config = dict(
    n_layer=8,
    d_model=512,
    init='normal',
    beta1=0.95,
    final_lr_fraction=0.0,
    seq_len=384,
    dataset='wikipedia_en',
)
Below are experts of layer 5 (counted from 0) of a mixture-of-experts language model. Rows are named router (the router's row for the expert), up (a neuron's input weights, with its number) and show model dimensions 32-63. Each number is 128 + 32 x the weight over its row's rms, rounded and kept within 0 to 255. Numbers have three digits each.
After each expert's rows: "mostly gets" lists some tokens that are sent to it at least half of the time. This comes from a sample of Wikipedia text that the model never trained on.

# expert 57
router:140120185108123148146186118153108095042073148093144122167063158115168104129118183093098128154183
up0:132111139122183114134099156114177160127170187137142136168098063172127122151110126153056209096177
up1:175191154149119145113141194109155123061034171117138084156109169103139159128157116114099069147129
up2:114119138112161119103142139157120161147154141140081141087200130145143115125098122095095086134164
up3:117114069098067138106168157112119151125121086113157089132105163121138067156102071137150151131155
up4:098150108152124145170091125136170090146171149128108190217139131203137124126194087136113128104120
up5:121112077190158093138141091141077113067115135117166148120122140142138115156178156149198126173136
up6:151175136134155174155068066093124190118123108123169118133123156136118163155121102092125137118134
up7:109105190123201069149124139137071137140088086169134125132166154096139183152099133151129141149172
up8:183115110172084113122107116099136165138056095096134111102117071119182097080133158128132115129097
up9:126127172153167143162094087109179128128124171121128126155164176117105137109117148149098126145130
up10:144095072132120103169113141187170069135079231071165092144135145119115092146115096140167106100182
up11:203208156128070120190142140151133137068149146123108144131127150117102181127126140150116141152099
up12:184117162141128168132109128119085125071097108124092054129137134172154195161162147155180097161090
up13:107181177113134176133132138137181138082151083108138110153125092134063140111200104129131089158122
up14:142124101111126130105129100138105147113203134101114133160112140149191168101061141151133209089165
up15:111102140161113083159177046204186115083091173168127139034147163112179095083119139163134140168183
up16:170113148227121147182144107177108124075087160157171149096103151110155071120144065123132106103142
up17:143147091157124130133102152079127102118099162172102166156147099120073126139130140142145185128160
up18:106126117099066112147159187113125095131131152079183120163115159090105149094083126057096177150177
up19:136118106149105163145128087173132142126133145123082112143108099147103124109118104160142067191182
up20:167160155099098182092141165130149150138164138153156086135098127096139093164182081090100154193145
up21:139195138126169092154086109131112159084175163103121083075120190117199131141142153094131151070123
up22:111119177095096131134137110111185125144106125158099170128172149084160133187192145119122114128135
up23:124164071070105126126131117115181089139141157131149123078090113148170090152131149129148141080084
up24:162125146098142135128125142129186117156101151134129104121150096141184083085146186092123120126086
up25:124160170096105111123152086131119181099124150102112099132101145086169076063123111126077046187184
up26:142131134128107127093117091141166084115181141173070140136079084120152074154121109111057185127164
up27:162187152089126110067193165161114121090119110151116153098161144099100128123114111137152112119135
mostly gets: " album", " Award", "ation", "==See", " election", " List"

# expert 3
router:158091140105152136131072124102115155124124161114103094130113172141128122130096172128084153134131
up0:167099134139151147102126129113148099121097089134160155108145142085104063101189129125128155168103
up1:159078135167118119108081106108100162150092132104142138166156129135166086108134101159173132106140
up2:063139110111127079143121105128149132160173122155118164149161194111103137139099101126090172164115
up3:153071086129152095153097093135107172097095138085117106134086119123078128127155126105141117157190
up4:175097114146181148080137120105133090127125127113057120152187150135199141159142073108107083140105
up5:123127155147108151099047124181117076121148149132116120135101111074164139147167154141156098144147
up6:126114143132115101130129139137124129077101173074152083105118184119140120100131132124143153157176
up7:156143164125068104121085132195115119133136082078082110135129164099132108091159071077082129027149
up8:091188092141102157145114143079096157148067149138126106088103117175116157191124180158109154150131
up9:150097114116112129097093147136161170136164068156181152179113158070118105116093130197163147108116
up10:173155149202080177138157148147118122120119152152119092173136157158147082125136162199113100138136
up11:146152179074127119105120101073168162143178087133147141114090129080181122156140094062126156153100
up12:149111164122129130143187159143090135146069175139139101155152133117107138155166111156114144100110
up13:097127147110140112118101125096121137129144137131056148121139091110178138125114181049106108154195
up14:128129097091085145143090092167098085155148149131150191139102142139091065149204109119141081111057
up15:149114074164109113166099105120145150181158175127106174153116103153159111129189151110118094149112
up16:148123132150130129186130093130156161160139120115157107104115137115126111108172117098095126149132
up17:183113161109137132200120120123121109154159125131116114173117141147186137180131109076161115102102
up18:181119150148121105114119144143092150057101106073094188070115164106158102146104082115117134149127
up19:145122102164136092101103092158145135112151096121140127168181099191107133165096159103146166134092
up20:109140128170159102131150095093071137167178127155114121117161136112123102163129117122166086091120
up21:100131094058100162187085086097158144120122157120162098137140078115083102132182127158085124078113
up22:128132072076102152131090137107080113123120116110151099152101141156125167142149094142123086152099
up23:150140113106129071151111157191105108101109177136124106118101103133100073080184116153071172137103
up24:115110138106113110104142172103107136149126150101091120133154110076154147202115128123119139186130
up25:096139118180116118134133143150140149127143157156109158116112120094159159130162169125109156102064
up26:123124105119100186167091118077139090098174144139075148127222150080110132148171123128148140183157
up27:164140139129148105108084059107077113160155104131142168157094139167116128159101084127090088115151
mostly gets: " by:", "==See", " Country:", " |", " Born:", "|"

# expert 29
router:087142122172115145095148125081142077151088130122171127128130166137139127099141093202098171098085
up0:133127103121107140155136171144118096173165110188143069144162095124146106115099080094183099086096
up1:145135107196160131140078145124114124127134152183168122245156160159210054128141146123113122145109
up2:135178131123179088112113086140110143134173104094145087153075131106136133123205160138098147130097
up3:150130099137159119051121131124086090142160108141133134197110057139121170124119091143165170066111
up4:084202157176149113156164160137176115150142130113132092151080134117160176066080170165112158110091
up5:115154115115147119157140149121084046152127096151130176050151186160141186127055123136125110129170
up6:097118091149163120129153138134125214068181110126104123119081156069207027137160089123119070134111
up7:107148090106134078114130167144100101140181064157071127065152159166163119162135145113131135095122
up8:075124114141116087085161132137168126167125098115135156133132127209161139129137103110146139114087
up9:178128063179093077188130120069173134145159152181153115146119113147121205125119170135106166082143
up10:072141075056114097117112154111163075096131164148122110135134100157120127161075166159143148119178
up11:136191122124138137093121128144134068123109161101050101165161092148125118105110125119131107100118
up12:140127079151125147152117142127145111104151144135145125147141117134109174125091172094144030176085
up13:152175108097067127160162144097131182108165120167129120116171151083102086099150138190116145151084
up14:136031111158159179114121119108083182093102139149145123055154122114127132146155148133190134191083
up15:156156135108159068172100116111115131128120135084160146082161097153131126131086065115143119080177
up16:115113085170137121080193137133145105137181167093197126121090139120139120116151105165118161185102
up17:111162161144108160179133136076178168144122151124066140164114182083132137147116102157084068114071
up18:110179165105109160101118054105175125145127153110202095097124219085167141190148150132190084188165
up19:148130122060148065083128111130181129123147167118178117100134145115172114210093122124119135153091
up20:103087117140115119120154102097174112127116124154124135094125172131108125114168122164134136095136
up21:078150144117140103176134139148172091127085178145120134177112139145126147111155116118084147088180
up22:145204133143195120078116133082137129113148126140157033159173135170170093153112109173140172118099
up23:132153150144112108119109164080074073116133167168179107159168102141145073116079129148107089114114
up24:130179106159099113111165172126187181183096156181064120124155129191078088135100087188204105185111
up25:173103137108108109108120112105119105098115106072146103075149130094144111145134167141142192170115
up26:168126140095128164140115124123159107114114087151090089106124133146123091135114103133142126135079
up27:125158091112171121173148102141119095140103130125094102203200133065060110118149114126120117143143
mostly gets: " Y", " H", " w", " K", " R", " B"

# expert 30
router:154110147141154091142110139114083124162083123122133170152189110104155140139112111160123158111110
up0:135171083199145130125098152216144121145149097132145138201095149063095116116071097160107152114121
up1:148111106179201116064098157098155144128130101159155157094148110149135104119130125145179144133119
up2:123133153182120155096078075061118094150156156096106164116201174033097106149145108177150116137096
up3:161140080184110065118122165128111173156148151113080067130149137142120223143137082092154150117126
up4:141159133122108153122086162131160136104149093146127162164104079173152135178115090126140107112175
up5:094076090128133128106116150127096211137209117102125091104129123149186142179141131097084111087159
up6:156090099137140106149168153112108095134141136117188106168121105125177131168120121122139119101136
up7:119089122156105104126050139141144115166109113131127119161170100176122151144155120157123168170092
up8:107147150164107128155142097134159089112075110174155117107136135115147122137149144124152104125137
up9:146156143150110055152101172198114117124161125066093135095121098084178082081160073067089118132086
up10:165178130139152162142104182148139148175104135103106105196173107109111088103135052056090138197117
up11:129119093128131128092131115142148110121092159156112159188066114133069102135155113118144166138158
up12:164120125117090132065113087132095135135114085147132132182054169180141131167088140086134101142128
up13:179128161100135108147191125105185142161155045091159094127115093102121150143090139147119147149163
up14:083180078068085136109188099128151108102143130160174063111189116139180124116126115111180117137166
up15:101128152125147210153114116180167064144097076094138085122160155161138088148120133180097110158047
up16:172180104143123111118146146135127117123105160127105151147165144118159092073152061140196208135091
up17:109175126127150163140132181151112157116143168137119172095167152147158159178102115154120111091101
up18:135113107151161079167099151177093152088140184159148156169132125208170137219107166105153132141147
up19:056090137114210111131127175033108116124083092099128134129132132110125166112146107221121128134163
up20:149112149088100135135140156080095127121140163082066057117130106113118168150115146144208116147169
up21:135124190126221124132107126164105149159095124104154091097101160129164136139187140151153209126069
up22:113076121156103100147130103211116123112187111102133139099141072075167103133143100099158128086134
up23:098114141203126109166146151081117112106089094180149076075137121225111042127118080129138127172123
up24:139081091158104069167120106105121182112119140167156092153158119119079166152133094163153127173107
up25:126149141120111081100121095179138102130187158106105130211081098148196095104137108131150138140137
up26:111133073095145157183120135115174166167074110193142081115179121153078147073138134111103201178162
up27:184168106145150135146067136100164150104098152135073117073108056099113117159145119082149093128100
mostly gets: " Qu", " Gu", " Ma", " Mar", " n", " Mad"

# expert 25
router:076107147153081112078167093097165098091138059150155194097082116101101091173082087128111141120132
up0:137116116119095114129203129143118188096187145183156152134147105124139154123175124072141108140182
up1:172119135107200087200088195103119100135132185150104127091156159168103106132101114145131153084158
up2:152063132098138151165182119153105145132166114197115099125142153187128132144135128132130151144145
up3:138134101124112119156171179150138140147140144081155113143081058075146104184139114114166118101131
up4:060076160092113046116156091158083101125067074163085165155155146118149123134153121107094127082134
up5:145163123152155196141123121161097096070138186162139166118147086131144149176107120154126144126107
up6:106113146161075162156159134099144084147195152130156135084099168081115132133129094162153147106174
up7:126128122150162123104109121166166087102148097152147157121118093105089121070097139129164134144157
up8:120111127143155119137152063136115077134157083115146150147145136134134141137135106160134127125135
up9:126110140135101144098081087119177148091134185113123183121108118076161115133139105097136100104151
up10:149132106201127177140132145065096115100063108083125080130116141142122104096094073151139077098065
up11:143154108089141130118129144147130112149114205119122097131123154100131131113096140134156143106134
up12:167124150136138084093175211160126136136155063068122171092155133147081117102101127199167189068067
up13:067172153176114098119132096074148119133129132081125098144185087122129091110052143125090129089114
up14:042127149139154147106139146126139151067073092150102145112124090195134092176136067144129126149141
up15:117071118140131076120121139093147183113173148127113094090077189154106132207130113123148108170160
up16:072137157191125126166071083145180097116172137162148138131095116126169144153151139137142118124057
up17:193158128162089129051138139142093093124200096117116145120093073097127095133118118115173191106085
up18:095139100112128105145071112107112133128119162141133120114081037088116107183152131077104115089089
up19:125119146083110148125086124110132086136106069154157173073132125144085120111063130119127149108152
up20:135102137155126145115093189107145142110110090145178175129127205121127123119156142109061113149129
up21:133137071193130160112051150139164115118069111080142108112122141113075119078160165142104146149156
up22:126168110155156098135170153127140127095136155087115104084141097133120110158132081170105176130130
up23:112138122099173085129149156130100154114103159102128076104156152138123056132128136183105154185153
up24:155108145106151148149122108131179119129064062167119168133131147126089133155131113109111181123104
up25:104122158114105155111072125104114076190072143109136143182109145059129106098128165130116076124154
up26:146017117069090156076054137174145101123168110166171133092089172080113131139129070097182103137048
up27:086165095122156127073138118072158144103132046207089061144113113116139052114112180173172121053118
mostly gets: " Bh", " Ak", "urd", " India", " Dan", " Ross"

# expert 28
router:079098122085131139085122098134103143099128110126133124150193185188132103097194194116073140122087
up0:110147145112100171106158145156156094131111086136165081183106126082112144176138132140076050190152
up1:106098136119129175151166181125139084181108165117076176126143139179155148148098154117101124109104
up2:117150111127149138164171140140101081186119142129103088110095162134155170145136128046161122154124
up3:143152088165119117124155131091129147187081133085098131100137157149182131130136122101093176076143
up4:130155104167149139130127172178098150083125159118105102127111127108178102107160135159124119140096
up5:162088155109099118112096091087107133170121091166133138106114139104177166111107161148126155135149
up6:129160161088067118126101117137101164131157140145139081168151157099125064077121172159168088149173
up7:178100082171158090097130126135136150097121085168119116158173130208173135145112160134172150100140
up8:138066115171107085153131159158127087198076167152113121163168142094123150147083143129151140082107
up9:078093123149111173098143132160157140138109123047154141081150103183153193130140146124131159093123
up10:126140106169142093145190119106119159074166096125138149090143166129118170130181107108112098079137
up11:157145113122116084171122104068166124071089174134143147178174108142126128129176100109089104098156
up12:112164113117088159142126158077109125128122110152174130124092175035116083092124135118131077131089
up13:142098120139166155096117147175143087103113150137054106088160119117100110094123104095119098174118
up14:118113089062188085150091212120125140158117101095074090182200170067114123134160139096110200110104
up15:076110143159109201183073096119140120120117156166134142148103045179183157111102120177155156123129
up16:152140120167120144087110102141116127136173124079106095074076107125031131134107154173094120172165
up17:166114127171133104123089086179082129170103057077168085094109152075132173109121130087121128155175
up18:181117188108091155078091138183136162131155098114105126127148084113146147158110166165171154102119
up19:151147080088159130130166141097159099078126117106114163147161113100140116170145147116130074214117
up20:091137099132113100167137194137115216115132110133136119126157140105072199144117155170166109184147
up21:139109111145122176081154165160135135091180148143128127054121136132115115166210133114078134168131
up22:097178095057111076126091139104140115141133109141083091145128157091172118090145052128062097204119
up23:148167178122158085078128052150114113227193123150171102105124127179194103077146132121075138106178
up24:108167076099099090147123130054112144112194123165104154116203193087114045067165103104178133182150
up25:092063143078098060154129106140123199064159212125157063155135104170165164167145123156115108173125
up26:077092064163145119129118092088116136100106172114149101116097105173067137143172161132026141153107
up27:089078110101188187093098154163139156110116083092140104090130107141105109162161182140104147090073
mostly gets: " company", " football", " television", "American", " professional", " business"

# expert 9
router:111111096148099131143168156144125130146083063095150095117106118093121149122123168188120129123073
up0:160168094170131140123093042106072115136112101114096093088118163140123164200167124120202101148069
up1:068167059199100124107106163116118099130129131164151130139101121135069122124040143151128116139155
up2:110166108088120165125057150152159156151151133158097161148121183139168129119121169139177167093071
up3:100146171156163193090092134101160122197125070109112118080140093148165177133112121163104098116119
up4:151153156169131118160082145120054118093124129149102139103150129092149111076158143217145073185150
up5:136134115134121075117119152123123156104160091155138083073066207111078143160127144085125100147148
up6:143101109180141135147078096119074070169138153097093127114126109131108132128153114134159101145175
up7:173123111139175148125138147160128183169131135128119159172138142159139086150153171163173140101162
up8:150119110133123123151080108147063178080065108129134080133083120129123210155171157179167156134176
up9:137184068111094171128106121102165134098071159062134102086142070080101120131181120161164196132102
up10:164139120123127145154162157120161154126154113156161068175131068136187140094097180096153191129133
up11:168133123166136119150074133112114080127098111252135077138144126108168133180083121130152104088167
up12:068146135138177137115090153123089138161123111127087176125125131177137122094094099114120182158076
up13:132133065086167139110149144136081147163122151129110081050174123136133090075160062099146120155049
up14:127143139145140134138137120138075150138101107104181078151111130161161109066165117136138087190144
up15:140141141139174134125140094161111104065141113100129126078100111136168133121130184111170174094076
up16:172152103160098196141124096178184134145057069043147131117101129118080091119204084218137132131133
up17:113109063174091109171135135135117122080133151115092112136113126090152104103196062151113094143112
up18:161178140180088099145147212148108067140104138142151121131117108094135159088121179150093133106147
up19:135180125099176159099147127175160030112142162097131119069145147134108144140084109168066097133113
up20:141150112089144070107152150084163105208141140087194150140076106129135189128128134091162114152052
up21:090106141113179123135170178117100056175176108113204130099101099168146087092128139223121116138091
up22:128140062106093090125125099120110162168072117127171218134087120136165077128112151128142104075136
up23:104127145165092140163111150220193160185168101147158160181184113083122153095095054183113150103158
up24:109108091168082174124140122115107135119144117142122146191180121065195129135083143146158177146130
up25:153068131118165197149152152137157132099214181159126135124105104102170099105134115192150129151163
up26:058116123145089099095090176128156107063240203079130148177125093154085107128156136135160152137180
up27:128077105089144146125119134112103149181145152170126120122131164176184105142088099081158128146067
mostly gets: " San", " June", " November", " Jun", "ó", " Poland"

# expert 49
router:140118094141129126149154129152128178101132044106133151130153163095125110117109124139147103160155
up0:155086106161079117109135110118158144122162123156174116151165151117059079105140119176072119120165
up1:146103147062149149179104177077069184126098140171120070119135186151161132131116148091102089160174
up2:142095080036158133204115094151122154101137120104128139100136180111177192162196166080086143117148
up3:139211139169137212092156165173174182141162118136128131127108115132114101176129152128148165181146
up4:100118105118115150160125120113114132131144120130106182144134189120098105125129099127185010164071
up5:148132124110115162154108190114171171112144143079085180141118155135104106112141131146108140158129
up6:159110154134107080112133072122111166137088150058082029141140150141115090091129140162126184152143
up7:094160141164111109150150132125062126112123136139101116124196101158111124140168080150137108180139
up8:121080128167127091121168079057190160039125126115167133143116121148095159139118115120168120123127
up9:083170109169152153221136184145123096114123116101087122152151137094112107104202104168062095145088
up10:118135146155106140141184138091189076142115119150143165225084191137126117092134181128084079115161
up11:128123086084067134097053126144133151152207103117157156105125154081196168184145150139123116191119
up12:095084122164144125087162122157162161106098108102080075160159134176126141164113122131111149150160
up13:092096101155128118090115124122126116163138128166109169130133107096139099156160150126122160198165
up14:116154128168193109080171163132187140163114065122127111191143127121088150126192095089100108149107
up15:137121092107147113187129027177143132174146085101144151083112160158131169101155119146135113078223
up16:060036204151145132112117160152114112119127118151159112124134177110159092130121137097080143099177
up17:122082144158099122106130123111142105065131124128154071173167175106149137101144158132141165152063
up18:204133156080115139152111118105080177105130173102095096168074075140065121157107075164093123154114
up19:126104134137088160175133129130091086082081182106135126163124190123102143170113142112097101102131
up20:156220079116110141143163167116090150136129118174157117193122141156170103119076100136149135090138
up21:134109096117146116165129147097100094066135082126118126104108112076100108106120058133163104165140
up22:197146029091112155130131167065126142057117076110169124097144166130150142121087135111123116163145
up23:165108154066128082106108070123106127101141087156106173115138117149119134114093027126042082097122
up24:177105087145125178106112128152149157099124132079125142115133098126148105158150094101103124147162
up25:180104063166085121114105134105155101171143142143101103131139130121143117107107126081081135115112
up26:128148093128073130105159100113121128121082171079097108164149175177148114143093094074080117077155
up27:068183158137106175077130113057123132154144099130083148167206168121136094115106097148130155125133
mostly gets: " ===", " |", "s==", "s===", " Coordinates:", " 1;"

# expert 48
router:126143134123136092108185094101171141145111101092093151157107171139110064089170119110091114169130
up0:055185115088170183117134076157175171134141149171119159129112103147198148145140106113108083079114
up1:137179133136163101087117145161165129126168164108124164140013147090084133103146162113149138124131
up2:116167123123129105200141154084153164107113206194093126124147140125083194151094041154110095118093
up3:167147041127064103109186155088191172096149140178149127097095062088097085066119187184149115157105
up4:140131097114138134091174091067094089143092134142120129140147165114147131147151081126112122148122
up5:159147132130075156127126139089163090140063134160121133154152120109208096214141144093106139091130
up6:133064081149115124162132139109121136194196128141170161162101117190137102122156093153157122098130
up7:129074108126153120124208145094130099159131174111139141153127125135130118106135098128164176136142
up8:108132097114120084143154116172156134184093142122104117161153104108071128071125123154162080102160
up9:094109135129117104116150139064156090127111151150130117175170180172122112062093044165101165150101
up10:132117140166142097079128172144123135089119132103091119144172158129116123103190130073147073151184
up11:120164122124209101129144113086116127159198138143205169102122182158125130079174131123115098084147
up12:172107051178131115117142144140150164119152074147121134115052198103109156102128148121089107155166
up13:109164151226182119144118100119108114080165168147119181092152173114082147134102124164113128105101
up14:087131081114120098138120091115070171066105176115152078119099134104137080127152105103143093148167
up15:090171106144131140128169113132143138155113134136206102177140177192086169205120109145083129166170
up16:136120184140177136081167166198057167113111139145120176078083142153155094144168085063126098194153
up17:130107128131117099103110078135136228068102154155102123206149128134114146107153060155083170125171
up18:130097101162118082105113104151108085120134098105085170146105139140158084116143124097081122116115
up19:160096066136110080128115082129157125115163083116128089126076090147135128131160104128127163122099
up20:145114155133100112195132112124182123179111120081107112118106145095144117119118142114043096162114
up21:173193113085220134132143130161138182130175136200093140173090169133090086112189111140160056135163
up22:148146040110186099094082129092126165128109192165147148123122137160072107144087132149176126162107
up23:139188119067171147080120141131120145139156054119058113105153070112116086095128146089134073116136
up24:131138146116159138152083125095107174151147120104108149173111093068060108050110148111131013130092
up25:110159105121133161122147131127107116180072200156078123093176148187103108150114101123119122109092
up26:129146112162102122171171157130129169150210111116161130107117132128130149131137114118168107071164
up27:108173139136131116151178150125209200109116096145108143152134127094160169105132139131152144082168
mostly gets: " government", " building", " located", " area", " water", " species"

# expert 32
router:139097117085132145148157104129156133099135143156065046150104163134156164129081103126073185122170
up0:143100088126097088100102103111105099101130099122130127135129122163146100130074151126162117122182
up1:089094098131158072155114148148172117081160136146131114144138172139078189100086128139114100127144
up2:050079109132145109143142116101202126101125118144132052133164155132115141128151117080165125138120
up3:121094173095187103152150147145170151116144085106073138127146067164116214116100139107154162186113
up4:103130142088123086094086128151102196166074128126084142099130166161123111120176063126091140210115
up5:120117163106112092117139134061175133121102103167087142168127194094181124138118144159141164151144
up6:102137086122109077131101100133169122130044137100057098155135143128123135155067137117131132111153
up7:124077165141123141135111166155097155081076131156107127113130178113127127169090113133077106140152
up8:122141120083124125127064159094131127125076091163123090122180134069163188157115040114087174133144
up9:158154123144137081118089093114131148122131145094081114170114122108160125075131148179130145124070
up10:162171171167130112144172125094185098152171198125091138181109129116128155090088104107118193105136
up11:073150141172065090130132095078071093112119120122104123120144136086142136165146096134115146153157
up12:101123083085143144161183117163117149055193133129160143088087135174131128150149119109098099130115
up13:132135198116133120137126138086210104097147108184159149090078155137141114103172059142109126131088
up14:097163126189050077181166168134134098128130118144098202158126181151139110083162119121130182101140
up15:100076171157025135143110142106145075126149088096101058080149117138145116118167061082092142164182
up16:122110122100169114096069139133119161112095083137138059137129134120131135171115189150130148150177
up17:160170101173155148116168104167143146092088160147113132149150129120147097115114167160122147173103
up18:119021142048175099138152103149080154133160123134143116129141119136173180114120106080149091134096
up19:247084110119113098098150130128145134079128116129172124079116111169185168160120101158166175110134
up20:151084157178130145137240133168126091096129122106157178079142158146075118076122135158175124186113
up21:107161115109146167081161152173180160150122156118078091087126116160139158144199117092106188189056
up22:104098068082202122112112143054111135132128139144143132170112120077097174130178182144173165173096
up23:097178064098131093143101144101128115115143140098177121130096154087120113100115146145132100113135
up24:181166136125147153075085126093154114092166100142144153080141166133130108158110133088153141144206
up25:164107096108119121110135112099101151080078163158148187132119091103071109212109156173123164119145
up26:211081138110102095130145124097060071075118106128148117150144106140142050133173161133144123124109
up27:112100121191031162200135115121103118087112084106134053139148197124113112079172171117089144089105
mostly gets: " they", " it", " who", " has", " species", " members"

# expert 47
router:059138121128175146149097123123080071096102119127181123143138139118064141133113128154136144173099
up0:158170089139091158097060119197129083128165156061160143148152117157075160104144094150158151155141
up1:097110102065124129093095146158174123162112127088199146133138118176101065108147123141128091166096
up2:081130097123151114186123123059120107130107138204176094156169164095117138091131155130097142172172
up3:104136143135154070138128178114129120133136080113133109097106151181104109133101089171140148115126
up4:173149098155135131105124180096187136124124082145124124132179116100079127135037124117157104139105
up5:092103130194164110157119130116163133036077066148129128188170139121159066147089147163139075142095
up6:091125131171110108125067144138105071138138174133106108191164140077139107126142106106076161175100
up7:175147133028125147128190181102196075151152128134136114097122121151078107129102163159124067119162
up8:112111122163135077159127184121111162167121139120129195180156163060180162135164173145121145108128
up9:143134174127136090162167113128115126091154144133120113143087088129132049113130100107146107213147
up10:141135119189145150182133150102200154158113138104163145135104105080100112113160113089176147161162
up11:130125099184125143129147128120152149171207049088078185209099099102176097116138155094147163120077
up12:092208134109115142136173100099161141095191102098136148153156104119120109088158120096132119128156
up13:082101172123125094134137094167172117122108068099108079152073094145132138142097140128169120179091
up14:124159116147134130174188166144155157120183091144106097115088117127133133133106069095143125125132
up15:120110084133168131147063163165142084088160069139109143097173204168063114183130185171164093121148
up16:122130123116132118156052121101112090130166113174118116096109155101078125096162169179100096128102
up17:131079037149113106145151163117107108190112099146116146186143112115125182117100163117142162107146
up18:126082108137155191124102137125148074118086130085185134087096081139092169123093071165159155202120
up19:067141113105198105087133120071114132110123179132122113163111146131107103168109112150103147112175
up20:195196175188106128184089167188152114104104170093177128114138057121078190117093163177153081189099
up21:079122139122106131171153036173113151189137126077181166115124156096086105143104127152136131068165
up22:124126066139141149127164195105122149186145184091137122121142191124046109128169041135146140109156
up23:118183090188149150151143116113114101071115159187065085142146142136089171107151176135137103128127
up24:178149143181160125077080113147100111090139144107148136140117209130094153129162150131126201116116
up25:111145122187105125139132107083136136116125128128138133095135096160170204151038095129164115105158
up26:152125138123134087151103119112149137155202184097178056095122144128168102085117213195109131135081
up27:090142149114161127143137151132154163147158094096155100182132120128184124099174165116106148092118
mostly gets: "š", "č", "á", "ó", "ç", " Los"

# expert 50
router:076131144121150114123155150112174065163126117103137137127145130090125163097166101181113171147122
up0:107132109214108142184050115065142108173101132208105177161193106122101118147113123167113190224105
up1:166188139112146090109112118116078117141082126097149157123149071134158143188114178092151067071089
up2:129116159076111144134118171104128074131125148078151097125134091198094123154050137141121172143162
up3:105188104190135118119171107128167129135123088041104105185170148102093141118112097128101063121159
up4:149134109149103117125156111095202144155142114111149167095108078093092100187112187196133131133109
up5:130133100137125110127085120156197090147152062099117140149113086156170159079155122160068141144097
up6:095121164193158070159177098137133100148178110135137154108145127177120130179143138109098167059121
up7:111159196097139119166174125145171122087095151120116119098139079123177098144140115102114129105121
up8:096108131181173086162103111160150160135164154098144165156137129101128140111163174151129150205135
up9:149125128071119092172149168108131128136093117181121133078153148120148164116117056136071081109152
up10:128104135128204127170116141140097109131129121063126096140187098118158086173171151111138109141148
up11:142171122135136104086120111108221100124133155089125124122154127141169124144121079070079106098132
up12:140119104164154156069118198138122129073099128136104124155107160171119064141143101147063122135109
up13:073103132147150139107153121145158137091113112101125111106169119132160160151101083141107135123118
up14:133115123129101096138120125147093132179126184119150123126110092134139156154073146085141131111118
up15:111137113065076060105078143212125123073115124126123136139138112081101140158157127131057129152137
up16:118067131088106100121147156109138093167145156118093136128167143133168188102130119115078153158125
up17:094083037057095092159150101137181099162156119103070145109154130107154136136114118143153199070180
up18:050149122113091118180204210111091126100120159153119171120145089196102158124069090167086114103125
up19:136124173138185150184096115134121128134096139082126115162094155094174124093123071110082133095206
up20:137123103130152077096128160106097099116074106113107124171135150126168120088146143170153063121118
up21:137166128124147099100162133114192075102137152142164133169140149112095137068141091101146126135103
up22:100180102127218033160083161105137093081113108167112101119075148105153109079133097141150103152147
up23:077115165118126111106149206139187125159113135098096146156140142111169124157130111109102187077116
up24:093107201112125099115094165112193097127152102165114177158123108100174173174155011116137082197119
up25:088109138132103127127161142138200162146096081107102091135130127159113137158142157156133108156123
up26:123127115123151149127171106108190163122105114133059133127109132087093135138098131148154134112137
up27:170199070133147066181091108114073201081138133099152129175141126107138165141100130121106204044163
mostly gets: " W", " Ch", " L", " G", " Z", " Sh"